{
  "balance_loss": 0.00249,
  "balance_bias": false,
  "norm_place": "pre",
  "attn_scale": 0.125,
  "parallel_block": false,
  "decay_fraction": 0.55
}
Below are experts of layer 5 (counted from 0) of a mixture-of-experts language model. Rows are named router (the router's row for the expert) and show model dimensions 0-95. Each number is 50 + 10 x the weight over its row's rms, rounded and kept within 0 to 99.
After each expert's rows: a language model's description of what the expert responds to. This comes from a sample of Wikipedia text that the model never trained on.

# expert 1
router:57 69 59 64 53 51 58 39 44 55 64 54 65 53 55 67 52 36 36 48 52 61 50 50 43 50 43 54 43 56 49 43 70 45 43 51 54 59 43 48 55 42 41 42 62 51 59 33 57 50 38 49 66 46 38 37 51 67 31 54 53 37 61 37 47 43 34 62 45 52 46 55 62 56 61 41 52 49 55 59 41 54 56 42 48 54 59 66 31 37 48 48 39 30 38 44
It responds to: South Asian name fragments. Mid-word pieces of Indian and other South Asian names and terms, especially sh, kh, ha, ka, as in Pur-sh-ottam, Pun-ja-b.

# expert 59
router:76 54 60 59 63 42 57 69 57 28 56 41 62 59 54 50 56 51 43 51 70 55 49 49 45 49 49 37 56 40 34 67 49 46 46 41 59 72 51 42 49 32 27 57 54 46 66 54 40 35 59 49 50 43 49 38 62 62 39 61 55 51 64 43 46 28 36 68 47 48 41 43 59 66 54 35 46 63 58 66 45 60 61 61 42 40 50 49 62 51 47 38 45 35 43 28
It responds to: Adjectives and suffixes. Descriptive adjectives and adjective-forming endings, such as large, similar, infamous, diverse, massive, toxic.

# expert 13
router:50 59 54 51 52 49 63 66 53 46 47 52 49 55 54 44 60 39 48 50 52 66 45 49 48 40 44 51 62 48 62 63 55 33 49 28 47 73 53 56 57 40 55 35 61 45 60 48 31 36 38 39 57 43 46 39 54 62 55 64 57 48 58 49 52 34 63 63 52 50 24 51 49 47 51 28 50 43 39 63 37 53 72 46 43 31 64 45 39 56 46 46 51 52 46 46
It responds to: Auxiliary and copular verbs. Auxiliaries and copulas such as was, had, has, have, been, would, often after it, there or he, as in "there had been".

# expert 35
router:49 44 70 59 46 45 62 58 52 56 46 67 68 60 39 44 44 51 45 43 52 45 40 52 56 48 64 49 56 45 47 58 70 48 38 37 47 51 50 46 53 46 57 56 58 47 73 43 46 49 32 32 47 43 32 39 59 62 53 52 72 43 51 36 52 37 48 56 60 44 52 34 42 50 55 46 38 72 52 56 42 46 43 53 52 34 55 47 55 41 64 52 42 31 42 47
It responds to: Subject-type nouns. Category nouns after nationality adjectives in article openers and short descriptions, such as footballer, politician, football club, beetle.

# expert 31
router:53 68 59 61 55 38 46 50 66 51 51 49 49 49 55 43 56 41 44 58 73 46 65 61 54 44 59 37 56 30 34 57 62 41 40 23 50 42 53 41 52 45 46 50 49 40 61 45 28 45 46 48 41 26 44 44 60 66 37 61 48 28 66 42 55 44 52 49 44 44 43 45 61 53 47 50 42 56 45 56 50 70 48 64 54 55 54 54 34 60 71 39 61 36 35 32
It responds to: Academic and scientific terms. Suffixes like -tic, -ical, -ological in science words such as Mathema-tic-s, plus words like science, academic, professor in education biographies.

# expert 12
router:50 59 38 51 69 35 51 71 57 45 40 65 62 62 49 54 58 58 46 49 50 60 57 64 60 50 41 46 49 47 52 53 47 55 57 39 46 63 49 46 55 44 36 47 51 31 72 50 39 45 53 45 54 43 54 46 57 57 37 50 51 42 60 61 32 26 48 59 36 41 46 38 71 64 50 36 54 60 49 60 52 43 60 43 49 31 51 45 54 47 71 49 61 49 56 54
It responds to: Silent-e word endings. Word-final pieces ending in e that complete a word after a partial stem, such as st-orey, clockw-ise, sal-ute, Block-ade.

# expert 3
router:63 67 54 70 63 56 62 69 61 29 48 39 63 74 44 44 44 54 37 53 55 62 38 65 58 39 54 43 61 40 39 53 79 30 40 49 54 71 59 46 45 37 55 46 61 28 63 45 39 34 46 47 56 40 30 30 57 56 51 69 53 42 66 42 58 37 58 56 41 44 25 51 57 47 54 32 47 52 42 49 27 51 61 46 45 41 52 46 57 47 68 36 47 45 42 32
It responds to: Prepositions after nouns. Prepositions right after a noun, verb or adjective in running prose, such as of, to, against, including, towards.

# expert 30
router:73 59 66 57 54 29 61 64 58 18 44 37 69 60 44 53 73 44 42 54 58 49 39 75 52 38 67 48 57 47 30 51 49 43 40 48 62 55 49 35 51 43 44 51 47 34 61 47 38 44 47 51 44 38 49 31 54 64 23 58 56 35 56 51 50 38 56 44 52 41 32 39 59 67 58 39 41 52 50 66 53 57 50 54 50 41 62 48 55 47 58 47 54 37 41 40
It responds to: Abstract noun suffixes. Suffix pieces finishing abstract nouns or verbs in prose, often before of or to, such as satisfa-ction, absurdi-ty, concer-n, aspects.

# expert 63
router:60 64 52 76 57 41 56 51 66 35 58 50 58 60 55 53 63 53 40 40 75 58 42 61 46 55 57 35 55 48 44 72 50 42 38 43 47 47 59 49 50 25 36 50 61 40 62 43 32 19 52 44 43 34 42 34 64 44 42 77 57 53 57 49 36 34 39 62 39 50 39 40 61 62 47 38 46 61 39 63 37 63 59 46 35 39 64 49 50 40 48 52 34 29 49 50
It responds to: Definite article after preposition. Mostly the, also a, this or their, right after a preposition, as in of the, on the, across the.

# expert 8
router:63 67 61 67 50 31 58 54 50 28 54 47 53 54 47 46 39 50 44 52 56 62 49 60 39 51 72 47 53 36 58 52 57 33 41 29 40 58 56 37 43 42 40 44 57 41 52 46 43 51 41 35 58 47 53 44 54 75 56 68 57 48 53 57 58 39 65 54 36 45 31 45 62 61 53 40 49 53 57 51 40 59 57 48 46 50 55 41 47 34 47 52 52 36 46 59
It responds to: Final -y endings. Word-final y pieces, mostly in names and surnames: Tawny, Bailey, Timothy, Dmytro, Greywing, remarry.

# expert 0
router:56 54 42 79 42 59 59 62 63 35 46 45 55 44 43 53 59 53 45 46 62 65 46 55 54 51 61 44 54 53 39 64 53 32 31 43 46 70 58 55 35 25 48 47 46 51 65 33 44 41 36 40 57 57 40 34 66 71 54 57 47 57 54 47 49 58 46 62 53 49 43 42 56 44 49 49 59 61 34 55 27 64 74 52 35 46 58 41 53 61 59 43 33 42 54 54
It responds to: Census demographic statistics. Verbs, periods and nouns in census-style demographics after percentages, such as were, median, households, age, living.

# expert 46
router:60 59 55 71 56 49 64 58 63 46 53 46 60 60 49 51 60 53 44 48 73 62 40 47 39 46 55 40 65 52 45 73 52 47 34 46 46 51 62 55 58 31 35 50 57 32 65 40 38 29 49 43 45 39 37 32 71 55 42 73 52 47 51 49 40 36 46 57 48 47 39 40 56 58 45 39 40 59 43 62 48 65 57 54 33 46 66 53 52 35 60 56 32 21 44 41
It responds to: Definite article after prepositions. The word "the" and possessive determiners like its, his, their right after prepositions such as of, in, to, for.

# expert 9
router:62 68 51 76 46 47 61 60 51 28 42 55 52 72 37 43 50 45 41 48 59 60 41 52 54 37 52 41 66 36 43 63 76 50 48 43 45 66 52 36 45 45 53 47 45 31 65 37 40 29 43 43 57 50 43 38 63 64 56 66 63 52 70 50 57 38 59 54 44 31 30 36 53 42 51 42 47 56 50 51 30 52 51 54 49 38 60 44 52 46 62 42 44 52 51 43
It responds to: Agent and companion prepositions. Mostly by after participles or nouns, naming author, director or agent, also with, including, via; common in credits and infoboxes.

# expert 47
router:61 52 43 52 48 35 76 48 54 46 62 54 60 63 35 66 49 46 30 49 54 53 55 54 44 47 65 55 49 46 47 56 73 45 40 54 52 54 62 57 50 49 47 52 48 57 61 23 55 34 35 50 55 23 54 56 50 55 42 47 65 43 74 53 48 48 40 68 54 46 40 44 51 69 47 30 30 42 64 46 44 66 36 41 46 45 40 58 41 37 52 48 42 45 38 52
It responds to: Place name pieces. Middle and end word-pieces of foreign place names, such as Guada-la-jara, Guwa-hat-i, Angeles, Lanka, Slovakia.

# expert 32
router:70 53 61 62 60 41 63 62 51 33 57 56 60 64 44 40 45 48 49 47 63 55 46 50 54 48 43 42 48 47 40 56 53 37 48 44 52 75 49 49 39 45 30 52 42 36 67 57 46 42 61 53 57 48 46 35 48 55 49 65 49 54 47 32 49 35 61 80 50 48 34 44 60 59 63 37 55 59 53 60 48 58 68 45 50 39 63 56 65 55 61 44 33 52 58 42
It responds to: Adjective and participle endings. Adjective or participle endings and evaluative words after is, be, not or un-, such as unfortunate, disrespectful, confused, able.

# expert 16
router:52 55 49 58 51 41 42 57 62 44 46 55 58 75 42 52 42 48 30 39 56 50 49 57 41 33 56 36 59 35 59 63 67 40 31 50 50 52 57 44 52 48 27 26 68 56 65 51 37 43 59 44 46 40 42 48 51 54 50 52 56 52 45 45 50 49 47 62 42 53 32 45 51 55 64 59 42 49 42 35 44 57 57 56 34 45 64 43 45 41 51 45 50 29 53 34
It responds to: Taxonomy colons, name pieces. Colons after Synonyms in species infobox lists, plus opening pieces of proper names and foreign words, like Lar(s), Zh(ezAir), Ind(y).

# expert 43
router:67 46 73 51 50 23 57 69 66 54 41 40 54 48 48 46 53 54 47 42 66 51 50 48 54 33 58 51 62 42 37 43 60 43 34 49 47 51 50 47 64 49 48 47 72 53 57 53 47 44 27 44 67 52 51 42 60 68 39 55 51 55 51 53 53 53 37 51 60 43 48 53 59 53 51 36 54 60 55 55 41 59 50 49 59 50 52 58 54 45 69 45 35 42 39 29
It responds to: Film and TV awards. Words in film, television and award contexts, such as Film, Television, Award, Outstanding, and the "a" in "Actor in a Musical".

# expert 44
router:58 62 60 61 37 60 53 51 45 30 47 62 64 65 36 59 44 48 46 51 68 68 40 69 49 42 56 39 67 44 37 46 65 35 35 25 50 62 58 34 40 54 56 50 65 30 70 32 41 37 40 40 58 51 47 41 57 60 47 55 51 56 56 43 40 62 56 52 51 48 42 49 51 48 62 37 32 65 51 41 28 57 52 51 34 39 51 48 35 55 63 36 48 33 61 46
It responds to: Preposition in/as/during. The prepositions in, as and during, including sentence-initial In, As and According, before the, a or a year.

# expert 55
router:57 63 60 57 56 50 48 51 56 45 31 41 49 70 47 45 57 48 50 39 49 63 49 43 48 49 53 56 48 49 49 50 71 35 42 47 47 68 49 50 50 51 55 34 57 25 68 51 46 32 57 46 48 44 42 49 54 48 63 77 60 45 65 49 42 42 62 57 33 35 30 54 60 60 57 35 40 48 43 40 39 58 71 41 50 40 57 36 44 51 58 44 41 48 42 47
It responds to: Infinitive to and clause linkers. Mostly infinitive to after verbs like threatened, fail, plans, plus from, not, before, after, without, as in "prevented him from".

# expert 11
router:49 64 49 55 42 42 64 46 52 17 38 61 55 61 31 61 49 41 40 31 55 65 38 52 51 40 50 41 50 54 49 55 72 55 52 48 36 67 48 36 36 41 50 54 43 27 73 44 43 34 46 55 54 52 50 58 53 49 57 67 53 38 77 60 49 46 35 51 55 32 36 49 58 58 49 34 44 55 62 38 34 59 52 55 58 37 64 38 44 44 57 38 46 54 55 41
It responds to: Sports career verbs. Prepositions and verb endings in sports biographies of matches and transfers, such as replacing, defeated, loaned, joined, scored.

# expert 45
router:58 61 42 69 54 40 70 52 45 43 54 39 61 55 44 58 51 46 49 39 59 51 61 54 41 47 63 45 58 44 38 64 74 52 49 39 35 49 49 43 53 54 43 50 59 43 56 33 48 51 45 37 66 31 50 40 52 55 50 60 63 45 68 38 41 45 38 66 52 41 47 34 48 53 49 35 45 60 53 42 37 64 46 38 38 48 49 56 56 33 70 48 47 50 45 53
It responds to: Place name beginnings. Opening pieces of non-English place names, mostly Asian, African and Latin American, e.g. Ne-pal, Pap-ua, Sum-atra.